config = dict(
    num_hidden_layers=8,
    hidden_size=256,
    n_experts=64,
    experts_per_token=6,
    d_expert=64,
    d_shared_expert=384,
    hidden_act='swiglu',
    moe_layers=[0, 1, 2, 3, 4, 5, 6, 7],
    router_score='softmax',
    normalize_top_k=False,
    routed_scale=5.24,
    balance_loss=0.000109,
    balance_bias=True,
    router_cosine_scale=14.0,
    init_std_router=0.00852,
    lr_router=0.000958,
    vocab_size=29262,
    norm='rmsnorm',
    norm_eps=1e-06,
    tie_word_embeddings=False,
    optimizer='soap_variant',
    learning_rate=0.0033,
    beta1=0.95,
    beta2=0.95,
    max_grad_norm=0.5,
    batch_tokens=[32768, 65536, 98304],
    max_seq_len=1024,
    train_tokens=351000000,
    max_steps=5876,
    dataset='wikipedia_en',
)
Below are experts of layer 3 (counted from 0) of a mixture-of-experts language model. Rows are named router (the router's row for the expert), gate (a neuron's input weights, with its number), up (a neuron's input weights, with its number), down (a neuron's output weights, with its number) and show model dimensions 0-255. Each number is 128 + 24 x the weight over its row's rms, rounded and kept within 0 to 255. Numbers have three digits each.
After each expert's rows: "mostly gets" lists some tokens that are sent to it at least half of the time; "raises" lists some tokens whose logits its average output raises strongly, later layers aside. This comes from a sample of Wikipedia text that the model never trained on.

# expert 55
router:130109110134146137154110144136064118120135132124163138114115105158150104133121160135136140106116165112124129108116177162134139134111084122111091158106121148144139061119152125159132141167162150100132140104149162080126102155168124109119101073158128124131159128148138126162126134147135096157093120134103138129146128149120107158142130116112143143155205080138120145123128110134159143091079136096159159059108135112095154158156204137129145145116115169129129143145093150127127124137127082113110138141091105129165155139109146155139104145154135147115123136126156119139127119150120074130121145079112109119136128150137145119185136136124099133156101119142159131128115114115162122103155171132170101117196139147110150128106095118135147118070114167142151149139090112138115141147143141
gate1:152137130114077140103167136139171183174124118125142078136125112127068129134134126136143115149148111113108110128099118133149140104115122130112159152167110127126142152176151135074112130120148115119152096178100098108147118135130115123103116145137161158169156075113112107097159096157092123103108097129149113099133083123152105160134190170088119108163137102124118155124085132150143133125128144132111128137096110123144110136137090084089126097159161163145113161146138078120145129118134107166145159160118162136124103129145126157105126116124166104139137100144148105138146151116129174177150160135109138158133108126136101138145126145153114108125167099133153099097133129144136086133164123140119086151101108168126091144138126117099137147133157133123116101170103172096080107102159146
up1:143138134158143117128112132104091096089114114096090134113178125171118097134121137120101140118117112132125113108153137142145154134164129143135117129136120112085150138100079142148130132103101132121134140105152139144083142143118147124134133138133099119095109171083129135145129178118179135151133145131143116164149181126151116081140127129162145118123121151083132114102172107092127104118134094157153131138147178105137180161133154168115131169086110117100139151103108156146132143088067169097122161101168131106101145131145141109166129130152088150095117138160118117127107105151142119093122153074133071103120136122125164140089146110145145136143104129161103146107119149117125147103129115134149170099125086146092075117100132130159137116119106127136153161097127111159187166160131092
down1:082151131129134083116148100147124132087106146151094122111098162135141157128121115120127103134131128135110117150152088129140141118111180140119109148119088151110119115125145218116096155151151123096154074101109119138116164145090156170176123120146100143145090146094087162163120118140152155112097158107149128108092109159122101120127146171141106048131134179092077120132150147124134137135103148132122098123114163095182130154120139105166090153112123111149134112097115128116128108154132128079126180134168135103153103110138165122118132122136125164114078131111155105126104125139143138129128154131101089115144157155110124153115160150135139148184128133118118103149116106133133154097121130107133137119128107122165113119118149098146093172138112123161149093097108097139153134135130146
mostly gets: "St", " †", " ;", "present", " San", " Sri"
raises: " ", " |", "at"

# expert 27
router:129105093172174122081138071111150090104138140177130198105118105123115117108131110145102134124107125142115139139134144108160158122090145113119084093109113105119126138118114145100137131138096127128126128104145188148125138112137127137138155123148122141117134072162150107136078168154162100122104120143130090140149097114188113106148109129106098148056160146144152102118127175140130144097115146111138155109124094148112104180092118169150099155080128130131117145121100159106148168152126136146135172093114132134141094137141110115091131151145138140154132120164125163169145110090112158115117093149127141114099125157104130119201143132121141163120137120138155116080123118145134132102157110148163144101114073128132160092116108129148141117132157128113136132161109165129126118104112134
gate24:162112133112112115122157165115173141102089146106096134127138104157126135122128128099096151105159145107105129115107134138125166159111111131140130151167138117140097108151102054192093147096128147101121132148142107098126166122114142169140085085108101154100128163137100148113133126115108136157117125138141147126122143148124160114096141102123140094149098129140083172126123093103152127117129116146119083159145187123138157133127139149100107170123076153134106150105135090166144131121114134107105069105109137110103086153125112156120117094149148120127117112112125146119149143174136121157103109078154149125140132162168121152103141099099115105156138146137148156151156116116076087137170135144128159132113138099104130101115136114143210162108160079109123142116118122099113107104126141
up24:120116083136139090105147123118131110117159124169148164141116109137106135165108126174083122138147144173128154102143163107121132126097138126138126104134123117101121157099110138118133188139133123127136108153134185135122161148145141130157066105112155132142110132134156115155085170116138155112168138151150139102102129133158132110088125125104114155098168164161165101146114135130136165119093125115138166093125135144117119120131119121125125106086182130127137104113122149113129146163108103135107114127122128116064083138147161122116122139137128165122133166143117126174160127097117068161101157146129141125120148163144162124140126143113076215120138157156150072173127132089132155109170154136122150149140080105177148130092115112134144134105150128119149169111108109125143097127113128
down24:109117141186184125156162118116155128142120161076122109121139107100118123102137147159170106145098148115135168122151113117147121088104196145140143149120096104099114116196100123103127070099139141127138114144099154104171119139112132130110150144141124133154154119168115144104099152089082155134113136139110133134154156139094151143141149146164086115086118118184133112085119126126108127109125127153133115191125094135168130142157128112168132150104107156176086108116111147124157126141153132108168097119126083126140123158148109157111092136133143122088102082129131152122102106145114125110122128155117128123140145122156159114165133105132183135163109103121134111143111126090121135166130087128123107127126125081120107105118098135112146163161093118129108097132094147129066129119129139
mostly gets: " Votes", " votes", " release", " use", " Result", " show"
raises: " of", " ", "-", " and", ",", " o"

# expert 7
router:115116119098149112118163118140083108103121142129157140113107136107187157090117141078149148179120145170133147106100149126142161097141145115151125127128135135184168184164124111112131137129135134160131139062116124108121111123075090127142136099092139132131122148124130143136148130150130110143138121179088120112112154146151107144082159133117136113100125134159159114109131100155083082135134136135164110134150108111151113141109105160120117141101170151146128145128084161126162158107138132219125102154138106165178140140188138106102127120128147121142107129122113144122115109130165161123122108105141125124119145136136129135111144185117149137133131130132117125089148106109115128131135156116122160153100110148188177166151126137126098097096134133121102057106109082137114151128147111
gate2:112136143106071163095130163144102103116099096119141147112128112114097128163155133132097111136176158120117112107103116131104091134124118132109101138129132115136105107105097119130115092103137161107145182133185104117084120116143129162156104081157101140124134128140108091129144156073123139126140106089146098129103130138125167091127075107136103150130154130144130126160119137106138104137160103102164116139138112149105167123149110124155109149177115154127119149123142101140088147105100102109127125103125129136054109085107083124139118148170064132109115121115143122111149152137192097129175070142110129113125101068128155143104111108135137148173106148126180129138116125097140139177117120132115132153099150111118119082165132116165152151135130098127130114127126133125117109165118097
up2:171128155144153122164118107113146146138125154113110120129153148129168103138075104150154145105114120129154142179142138137176128103124139132133192102135119163123147148146131138124124171137126110110109134131070152153141124121102132135061151175073126089106156138110132164129112134160112146116142115148135135129092114131100091170129161169138139112137065158155116134105119102137124146144127176154097111123127148098121087126159171115134121118108112108154127087154100175116149108139136111111158124148129162113176136153153149153128084102076200108120147164135146133130127132130082171139092123099144116109142107173113125149126142138106089109106151115101099133138145113111108127126103124140124106084126118135120102170071162123108116093106128118144122123158156120122149143106116160
down2:118141117155139087103151095121115151130145112116089119145121155111128171146127123121115137133151161155105142122134128116150152142116149101116131083097112162113119124164102153161143134146087123115106151117160149164118092158079105077126160113126137129129183187146131095141111159107133130096113114114113134104164158148078140161154103122150145186137147145189112119102156157112123138098121148127128137099079165110091136105136143163121144149108090131099089167116136136130102110137135176101182123121131152112142117140116082130161154149149120093108165124109119156138171108147125120118107108097121120141139145114152134174091107123144150157126122113131140159122162161110066121114085107121125137116132163163090119115153137111154125129130138133148157100183168102157140131092117170
mostly gets: "N", "S", " −", " kg", " Phylum", " Q"
raises: " ", "0", ",", " h", " to", " w"

# expert 59
router:117078177139147104156141111086154137082134152133125126167092107156097154109087089127135126139145150154140095135137153130139137133097104123178120153132123086129159174138158126168151127139185132137132115092158137110107151114097076166117107103128112170097132123116126118119115100143089133095148110128158130147138194139158170176088145128114060128095125104144135123120103127135177133119067116092174139093090161131137124158107130143123094095112166127114061150118129163143096116109115126132119115099157139150138123111150126115118100096128142126108138131100110137131167138123143130093082120156138163169150125112096103119098096129122162092144158108135112119130125114155113134159116155116111113133157098152131163115142137098092108111143122155108132111151110134139114112123153128
gate0:119123147124164137135127146168113170172107130145108154139125120109101136121120133154153149092137151099145166141155136131130125092124132135091131119154124108125125146157119139106142104109107132130093124097173086140111133131161145157118119133172137132142091118128142114140158147131121091132131129181174168125148124136083125130163109128127091132135118143124107101145053131093107130143096086140134113152117150152095097132113116129138125110147132143129101133148150130112131102148074095073119158091140168112166083129111107114126127171111134103139150105108137157147124142142104126128131137158102150104134139129149133125097122144063084084144149134137170104113110152117107152123073151119085160141103129114146124089150121040150127129048150154112147107152097145128134092114116178
up0:154102122173112118156133138152149137101141109118119118092089114145105126139147104170130079116116098095140128136102134114175155190112162080128120116096154113147134115157171085152141088132145138112111138099104122122117108102141152080143159143125130089127125146103145150185135140107132127107123088129140099108147118162165156117143128117170143125129114115159102126162172117138130108101129131125154151103139144130153113097089082118094121123111136079129180127118078132181127169109124128129095085097163119126136134098182083125121111178137124145147133136126093125129131154103124150115128101143119106138140136128137082095126126114129105159111124096127149129128088122158169113181145139174154109152152086120150134134145122143136122128176155147175109136096135095115155151091095153
down0:081115112135100121112138101120091137160109152102171102148126121152104156140106097114130146118123127130127129158124125141110148123097088143115124149109126110132169128170157131100149064134151173100150136151156181125120168148083136140147106118134130166085099125105115093109157125155135104154103119105145158111111122091095155152108159120133126099186133156175071138147154092145098128149119109120094112118125109168066121117110138128123130159138128121136119128139136127145140177116149125120140148112106129123134128135142140076098168155097096129091158110157144123133104153134092147146139095150105117135142146135111109159153152156110109095106160153100115124108128127119091134126091128124104111139073151147129151136136136100172125153119059157101127096068107101079126142107093112
mostly gets: "idae", " Died", " Clade", " Synonyms", " Phylum", "′"
raises: "\n", " and", " "

# expert 45
router:116141152106123125126157140127111130109135126143152099105114155098156160138089104128109135125097125100157089168135152141110139114149152141139152120097156130126163124111178127152150121123148119082139143079111127143133144094116139140102161144122125161153089170090126141147150131097118142132157106104163146118074120133131166129119132136178122129112108107095104108113165109163079167155093106096147106128121109143118135078156176095168152113175135107105105081144112138129123128108155112129155094078115106171119098112126120121156129143134124113106151192139138088118110159100106120151133132126169197168137103113150091133137123087113091081118130107130121134124116118155098136110123145117153151142190158129093122138119145155127139146128105083132087150144133088121087123138106156
gate2:114145135138107155112166035157100105125122117134161156152149137149097125143133119111066141124150133111136148106110147141150173112109130149157167137119144105133098103124108135124132094154127134109120146145130085069129164147135174102114082164156133129077113103140107110132134160068106107142147078162114146112144144115136091131155167081154141117138139135119126135101095102062127118156152140143091127123150097151115185112063100098121120105142139125095130141156107163159130116112101135108123156127112127111107110082143122160099121121129119117128119160089151157129125139171101092163093137098126142135122123104152129120121148152124146118117153073148138129139171127137146110128149137123152142099162157115120113099181100114144143131099153131096089117121145113123129119123155117
up2:165134125138112105105098169110151107110132177133133128112141083113124091153107145134129164147133119162131154130146126106140077096102132121148107170149108138130128110125132111163106183124132155127102106167142173179146121167097119107158138162096109122151175135145135134108106127141155145137121158118155105079101085154095149128102092142098123119130111111144095114133119128162154127119137073129108091091123108103157105146147142151113100119126121119153132170139135066134157147138099129103141144139152124158111143152116129125102159114156121123127130085132145116134104145124101129061136124138141073111132089149078094163153103133117131129118155164121093164103122104133100118162125143134150124137099130141107164132198147136157128085177145120173130131139101184093120125152142125
down2:147140105161142115126131165164122096128118113068133069125157083111153109131119151147149146095136171131085110161141119140152109121146119110115093155152128114164143138181148149144115127093152149139151118124112095151159145118135120174105106120142117122120122144159123132122148109122131166140141114085138118156084150119109124095114098173125148124138120086113112065143115153153139108123127092120118119165101115096072119121142133103144136115114124115094104153175118130148108121083118149133148114120159140144108139144126152149148159150157116144168141110124102091136159134116141167086083132154107128185098136136108158099148168154086108106132078128122126152137137091110112120112103187093128108109156156103134148115167116106153069133103081133157109095167100140151120147146128117
mostly gets: "hall", "sson", "mann", "orthy", "sch", "berg"
raises: " ", " and", " (", " or", " w", " a"

# expert 43
router:098097128095113098151129149118125161171123110122118121095159128128124144154120165110097137108119149122114142143139161130136161135160121134131116121120090107115138159129112160139146146127135123177122082137111139145105133141143135123125156137086143145135134139127137117150112113087135123146134169142113089096156162158102136133104111122184167105142092163108149119164116160111122105141138126111140133121131184113168117112127104123086156108136126103122152158146151097137142148091106140142120123110160106132082110153214131084143140108078139155110094133120106134153112108134141122142138114133081140119157154142126174122081126130145143135154115198126120121150111158085164095170124101092116124174140065166131116139147087156090116124109110187100129124071160100125138149102107104
gate2:124083168121128124142132144087110160153115100132131051128145111117132131120159150142173188176076131140095129107123094143136183110120135163097134148104107145137112152125136112132127079118115159099101164146118153154157135126127137142106108167136114143116086105117134119119148131054114106146101072137129130116109109147134145153147126120144113118129129078117106138101133138172152126156118150141138088121089156135131126126071104145129103176108168098154085154126150150134146118106139182134140139143127166133115114136148135111135163077148136142114143104103124122083078098115145129137103106083122115140125121194133137122099149171137133094120136157149120124103107104134153124166130132115134135167110126161144131079130109117128149121154150186147102116102154116119122124103151121
up2:135113162117107121135160121113109156156141113129154037158142081116129128095151173118148147201094110149101146129150100128144159124121149148125110176090062135157129158133107120144086104152112148086105140161158137148154153119136112141114106143121115116137138075109140145141134126064098106151100097138149102108098111166134144171140136101150118124104131064085092115099139126152174154138126149111142105105099149122100124124082130127111125185095156121142107149107143156137130115110142138125144145155138171131130145137171135110133186117109178140106151136125111140089077099108126111153108095110130104144129124166119127144101149149146109096117132136152126116111113092137115113140138118103136131157119135157147126098118116112147115135123165156171143125124151120107132119091129144
down2:160137087163162161089186119130135157091146075173123143143095085099111122083105124150090137164102157122165116168092141119121139115103084148154117118137172119116123135117105115127145147135118150136173132086133119131139145121162076128125176164139133136141139106140155134097124151150153137128136119113156116099143097124156127101129152116135149168069147158111124155147133149143178097175137145109110109154132115110101099141134108114119133158120126051107130100123107133105105108130098161099113160147133130127145120133150157155146095147142140063158143136127130143144120175182126120164141135134122130118118129090116126131153131099128105144099116133121073105097135120132074163087184149111160164114106116133124108137108140140148139154161113134124103138124105111143116104131094126
mostly gets: "%;", "%)", " since", " medal", " ±%", " each"
raises: " ", "-", ","

# expert 0
router:077108137112092127062110138153128123161128117130142131138115111125119129158195156097166115109135164093130172154163122139126110151105118135113138108131147169144162138115106112143118096111187120145129135162151121165127137120149099166115144105143132131142100078133137111112125095122158153123124122115096191167132083153139143108159126145128103142122130160104158135146109101162122134162145098183104116152163178192117095139176100135101132156132135149130127105123130142141107106141143096120125106132148119106147155146107157149121117114139167146152148122183149096168079098148159132104131140133114131157150144152113122125144119086150111133092148119132105123132113127071158118095105110082107172131091122074109138134105142103124162141137118121097145105120164110122141112131141094
gate3:186152132151102122104100108123092106192103146076095086117123102139125095119119129126137138174127103120161138104145077122135110101163164147139144134128128150120105122116131078127138125113090128113114148162130125120155119141121129133151136160136128113136176125123100162051138125135104130139094098157131132114101092149144094157129136173150117121123085126089109099173090090127124102143127112110085144133184124092164186123160147133120137121118112124134135170092132129135108136114126144128124128143124167059121120136093126120113131107162108113101084175141124101121153119128112134122152118151173093130112111116119141108138148126081123127114121121100141140135164135142161109134126107193131108123179174106147123177163143170149136098112124118181112122142120136140150113145132115
up3:134135075115107133135125118151129098113100144147152136163127139155130153137124138111091109099126169141120141078150114128143109145142129108145137096114167130127106140085090121119120152127110129190151103110153114127104123098166136128133156105154154117127154141126124141108144164109080137115144104143115159125142123191150154101146116106161078114110147162082130090160090145160098113118125145130108120155133134146109123145130114116152178116086105107164165133134117158125125141077148142142140167138132138129118131099167160133107160121117111097121123100132121139063145123157127166122125123109123094126089129186089176149102129095098122134131123115121142154114142078132159151168119155172172113104132117190130165150120186113127127129096119107147137089143112145156136164169163103
down3:111096148121174140159115123126124124150145142130104086118133105088112111112131142154167094158126102146166125118150122173111143132120164155130142114176066133103131141108138130144113106126141153066140150127142123111101076124150105097148082141139153134154127141154167096135150151140130114101076112120106105114123152126097169163144137134142167122155128135140100119155122097152141107179122125094151156106144128149152169151134142142163091138092112128116096143141141142145131149143118096084103153152118149153087157123112164138112146115149135100130100135134120162109105090128173086152114124139080130110106131160142084089113110134093139135113133129128153123114167116195126121144099101143112093164138185134151139111149117090102143127127078168131120146159161148094114160143098099
mostly gets: " been", "time", " least", " best", " any", " become"
raises: " (", " and", " in", ",", "er", " "

# expert 3
router:113119113101090081134131138109123115163125115143151116118124164127125116092117152068109167131137116152105190149144152118112132135145129119138131143140133096143104166167135129152130123146110116146152106077091172157110108119125102108163141145079117144148110132137136137164153117112159123157128181120081109131161164140121162150110080130162134137101099153110161112120156148099137113147102123154150128099126145117131126098115119146121134123168141160145103129097140101148168105114134120159138113094131110149133116172215163069154178139113131155117123125147079124149130129093177136148142131154077143144120170125135127147087098138146173119125116136098146115139118120128146103118127086107109132154131149131173123112156097148098120116106087127092109144095122100152166179130135137
gate3:113133120137095086098123104132121148192112133109154119128149145116148131148158144104144089120118129136151142133168141164120123146109161127110123121149131156117128144087121128142145100155073142147173108124099138133116126091113136121154151116141126129118191102096130105133130137185138150064110120162143100124159114131141120082139141174126117112138098169146114156121082091099115139142146151179114119116110163164131090128080093079173121152146128106140123113101154142159164127142147098122104133123102141117163098123144131126153070134141176154129160136124119138154162110168100118154097164153109116148170140146123123139154096094152127108101114144119088129108143156167127124112137086107111138132108095088168116133122134174150178125140117147157107129146130108088151115121138076
up3:123134116130142136118166172089156135072163088156124101058140119130146129142122195139106103131128175130138124127084125107167143146125101119108171126138117108121124107112117103108171181122160144139112075145119115147164158086140123157206143134089173111109113126130142160154121144119117111145130167159119124144100115129158117124143145106148144136135136127140139072115194132129144143127134154126143146137120109123128128129133121090139152082117135122104145110152097138146123152164121119096108122076164107117145153138094092146114144123090136151149155141105099102114121168102074100083144117130150140152117140090119118100145121121117096118163111157092138110160135134149159116154145145161093100113166146149155098129078132131134115130149127152118112087137105143105108155144103158
down3:102118160143114144114151130109160155106115092115177088143117149176115168131099098096113184128110148116112158132089099136180139142113103130123121152172111081123130153153107104159082128153111157113124145149147146105108131118135166107107128112152122131141131114109127113155126134119150208123085111106131086101140130099143150100156116102108122113120126114163160152125093102144160128161096162100108130135103150134126114186105105144105116139103132119129098148100129121084148145162117128110149131094126165175116130139112150144155156143116178138162116103149143111144129128150156150127111109129130139182126103149104136121137122095199149164153093135141148103099102106094103125128116155106100160135115111186129087131163118137119157136158122115132169095137177115151115129112109114
mostly gets: "%;", " million", " mi", " brother", "%", " married"
raises: " and", " ", ",", "."

# expert 28
router:120119157097167111090105132093108117102121148169138145115130143091103109121119119075094158114131113157112110160133115123131128144095094173151127129126124085129115127116115158109124121129141085153107121097120184144061137152154115165112095085136131098150115092178146103116144112125116123145136123131150129107143163085113177163137126149114059126141170169145116126131108138169128122137132154126130153158111152133127116189096119134114123128096125188121125142121136124164124120130095138087092137088141091128154136099155105110097105137112116116162130125145106158109131123133178117072090112157105196165119109120132098123092105151149157105138151099124148127157119095166135141142145130117106115080137116139124151106165101099092102117129107157124144138145111140166118155148134120
gate7:119170117138105147105118105142113135108119123131132149090097152105179151124106133140119126095135099121151137123145145122162131085174110111128112102123124091105116139132114124167085111117113126114075137108096126173143106136160134130091135139129118109167132119178161136132113125122114109135137132126076144129166145126147138118105127142142118146057155146078143118118081174120111108122119134130116132147105120105141142128178111141174145112166116149182087170119146145159152164159178148124157081116097112136131096141137122148120115172079112090102120097138162122160100108126132103114115145177105145111130123154118133140120137096134110127114160128095143137113096114155082163125146172139161117112129103138159195141130141123128116127133166093131125148165174067115152118117095091
up7:112151162082124092100129124119138090129101145132085124186155101107141137153153048164136121114134133131133126127159155095104110125150090102124157138122127132109121118126159096129159135153135129101119133170143114176114122113129084119162164134107127136112066123144117105163145128130096124111149165092138094116113126114127144153116138107122136119154135121145122089122152137106164134147093125147133139137091149140096143082114159106103133166143128145155120155064146127084105077162087104190078151109116101141126134156154150131133112073114165123155142121099129124128096156121130125146100136147101140074136080144110183127125124139147170106120087122108088159118142135121121133136093119080136117112134153113151148163131124164138125112123076113110098148136100117126135116132149107
down7:167101128120145144120142132150092136126107129161152135100110125156103109120124126110138126185064136111134151125103123060105143126147140140140087107131129112091153135099134139097105108148172123132139165108126137099137104164143129140110109112139088069116113079119095142128153118145161151148080096129118125108142101078143115119153162189108140148120106153112132116155120158179090166139171107146142148179119132117150086096133123139134151108133120111120114150145098159120124167114111102093093129102136081156124091119120115075131096132147128193141156097151112109125145102106140117089136109109160097155130107132119132111168117129127107150150124095139111095122107108148094121140160152150162136105119098114110095200090116091117098110115129150150112117147141137116115134117119113
mostly gets: ".\"", " wife", " water", ",\"", " fire", "\","
raises: " ", ",", "-", ";", ".", " ("

# expert 60
router:087110156103129105124118151113114132113145167151139086123120138110164132150142135126106098100131118139151126158109182114189142139112107136120123091110143090118143105094115185141121211137139103156156127155208125088138135120090104149153143097165165136147140122113142130138132100150127120129164138145161124114093155146065159158150170115143168147125177139114112082130112105105141151144118124158147152103139127132120107093138138115146124093126133118128137137113109155113099138135144108135114127105109085097123129167139157127105135120131139121134139183132149137166125148116138108141117124106163122096104187102150132127179130172120126130069128151091163121104104169101117116137133176098129115136132116128141123172102117130134129095091129143141163147098133106102107165142090120
gate2:131124136136126135129116119112120093124112140144152147106092122129140106144120107176124141141081145116146110098158118139161134145074093190153093144132140155118100198117147162103145123128130141157088128135163088119152151120128135152130108112131127117120097122110105132142136089147145127120135116128145165130134146122175130119161142132137122112153104138115119123123142103158125143097159163198125123142142187127155162159143080128105110125110152167133142090125184098149179081120131154109162079098113080131143124092129115149168122150145088111127120132134120111131138139125140119104111168139127075108129115122157091092115190110123143162170112108145093163135111128170167127161137136134120145165155154117121129124163157144105109071099153120105155161139115121118121146150172119
up2:157110145123103123182104127116127120142118159148156127138134100192112143118126056200134081148109121109160148122113120109136138161106139118133067089120125167125100155120176151150088130171111091124112130177139110099128132154083126140123129148121164074136103095119130140111111134141109136092102131126094117142118137132129140171089151135143151120119127114131101111114133134122100165103180123168167115086083142094129126153158106130116100131101154145148157132114144175155110112141181117131152131118108139119130136160163133119197099129078117134122140170111108096128159133178145118164121131102128150093137137138141154114150123151141123177187119168107129098125100171129138150145099134091147174120153128135148142128118124106130140136112126142122135134128114125099113127128122143
down2:120156132129104171144093134122122157116131152121141138133090130175103115086112148107163114149123090122134137103093138105136100125095187157163082122101137174115145095099126101156116138121158147104101137124106117117116174123115176103129073133156112119137118139121101151189132126137195073130103144123133136112099134143152097119112105144137121106135136128131156133117150101107093131125128124126105122139173124098119097156198110128126138136120154083090178117112115166120155125143092168151164112157084149148135156157125072142142141136111137113079135123078140142104150099110118134149131133094105121098118121107181137124130131140149156151118092168144113174150148103115121125148101131155145136147144136095124110135130102127143144161130126128090104143129147118081138186102108133
mostly gets: " War", " season", " ==", " year", " Year", " MF"
raises: ",", "'", " ", ".", ";", " ("

# expert 25
router:144111095091119131166143146146125133151102119175150106136174124121145097127121156156092098156122109122155088111093105122111110116146120116155114089140135137109161163064155113105121141144106103127122101104140137130125186130134122103117156135129138096126167121127138125127103117127166148155186150180172109160107123171141127122150179151135126132165120151104117105156134141150145131116137154138128076104098141138127113115122111097127146059105141112140206109145162108119103134113126126135128140106112119127171123114151110114127148138166115138134136185130141114112123076126088137157158177132121098156132110122205151124144117072145109096118123112100122160093125127139172103104152093108135106127152091114169081119099165120110107119140128134162154120126129129112118116127107111
gate5:111158164126135096134160101089088104156106119122124147137112163130129147156125112139138124146125142147115144097139118124100145102142101133073124135147102085142138146129097128129169106123097128093148133160092145095133111161124118151143118123091098136102127134136120093134131143102143145084131155134130139130133111116115085141108114127091092125085125128145124135133090120119158118152120146134149146117141169137142162145104116097141093143098125105117116100147147129121076133125123147149180167169146160066103157107149168121132107151140168106143121098140124093158157175138101125138093146120099102112135118125093079163128152142132154161093166076070166114112160145121150152106119135137156175176170127092131153136131106084097135087090102151097119129074138129107107134153137085
up5:127111121122116140116139144155168185101141132117151104123158146166161117119178133111128131133112075115150117136112141121152127112141139150157137138143148151122138128121168144128121152126128161158097129119147090131116147113128158129153150159166177119113108120123117151132167120146125105175151067135129164130105089130125173135147137147125109141167131124119118144106143129144104127080154095139118098125096105099120107132118098190159170110154129167131133167122097109104207107159133112110141100114087098164185113144128110169101142110147116135123121133115144172119112092116161146137141140121125090126111100157159152113150157139137098087133083156162089120127111106106130120128146157112130108094070094144097093118133127169168089152163134116105105099180125144099147128119144129
down5:139056137103142184117130147171142144131148128127153097154111144132160136088073099099130141141135108146084157121090129119099108121168128164160156106146128113149125130099133083111094127107160167138130136148099099169141123135107155154123135098146126139080124123147137113113134168111112112153135129139103131152105126127084123100122132114139167071135118120176112127138099145154139083105125099100135141110085107096118153132108153136149151053158123118093113153112102130129097086125162152102148155135139150121170119102131092135136126090129111103127122133116127113109166131136140123134079139046073128119133102159146102141146138108092138083145114122116101137104144175133094072148105140095126126140127114126152098136127132109130131133091141126113116118137129089100144080135140139
mostly gets: " club", " family", " game", " medal", " father", " book"
raises: ".", " ", ",", " (", " in"

# expert 53
router:134155182093123109157176120121120143103103134127104123152116107144107154125104151149134127131086137125162085178145100130107140122121143178146161144117135059122133159120151141153134137103167162105137149113123169136105151163184142156118119146125128153102123146108121098100085114191130161116142142129138163146064145139102147140092148137113087129111122113077110086131132115161142151140087149114154094152105102148111086081134150124118120118116127106099122068168107120090074140133155132150133127130097136112160118127139141144135148116101106131115124159122120090112138127096136108117122104145157171135116114112099103122139121143129091104106138159146081154137119108142131098125095118107095113131157149167124074144110122118104129103095158137151108109152142129176103147095156110
gate2:122156133147111153101094136151120138112111112117124130088130129132140102132115123140128135129151132115141122101124146118139148097090148095115129141138093132126151160129119090113118152146127124099135110127095124106140123110117127078103110114136128127129155145152111123147163164137157117143098114134100081118142134156123082160140108130150103092086114089159098149117149095141127128091129159155125138097203112158126125173121089112167114116159137108118131138087181119090200164127128161159191166138175099140131098146065140130094120125123156100093101116133131134184126111148155145153122158078143093093129180122144098141103144155096148115095133070090148131111096116113072089153152105126119138129099123145123111139161169123135141157106125157125115152136108137138129130139126103
up2:104120104120135141121116114124136094146126135136166127160131106164134116102120095093119113180111142129096167124138144166128110124199149135140119163152140159121100138107118137112110153162120120142136149104095145143135130133115161170124054084176138119096104128103132168133166123112100111144118132069112131105114178132106120118154126111135107071125143138143125136089138096081158142155107127146115122120160147159129152158149138142111120172134127161157112136146137152140131102130161124075117100110081131085181174126135161156136126107119143119158127144117131133147134131135124141171112140183078140163128136158173134101119130147163143168142116116191147142123114154172167135144138131122115103138137117136138138100110117111116113144149099070129129090076150119080127137124103120
down2:128118120191129125107142149141117098142101150160092100155144143179152149141130108087129142128158124108123100182103158159098137143114126125143112130142083139145124134163107145082110161118113089116125140125109121137165100138085126145181143119096150138128148115216143120085131108072121140115127138110165068126174151117138131145117143096106134124119133131100160119131134121126144108094163122127137171154123153147108139136105122145103140173079088154120162156103155147148109096131149150169161186136171165126107158146100151114124105171144133133134110088108157114103120168137104113140106133116112094147115132110130129149154137146146157094147129125136117140124097144074110148112126120135103119143153113139136124115116151078119105132163137090122131080096140108104117134163163131
mostly gets: " Records", " Albums", " ==", "idae", " Historic", " Born"
raises: " ", ".", " (", "\n", ",", "s"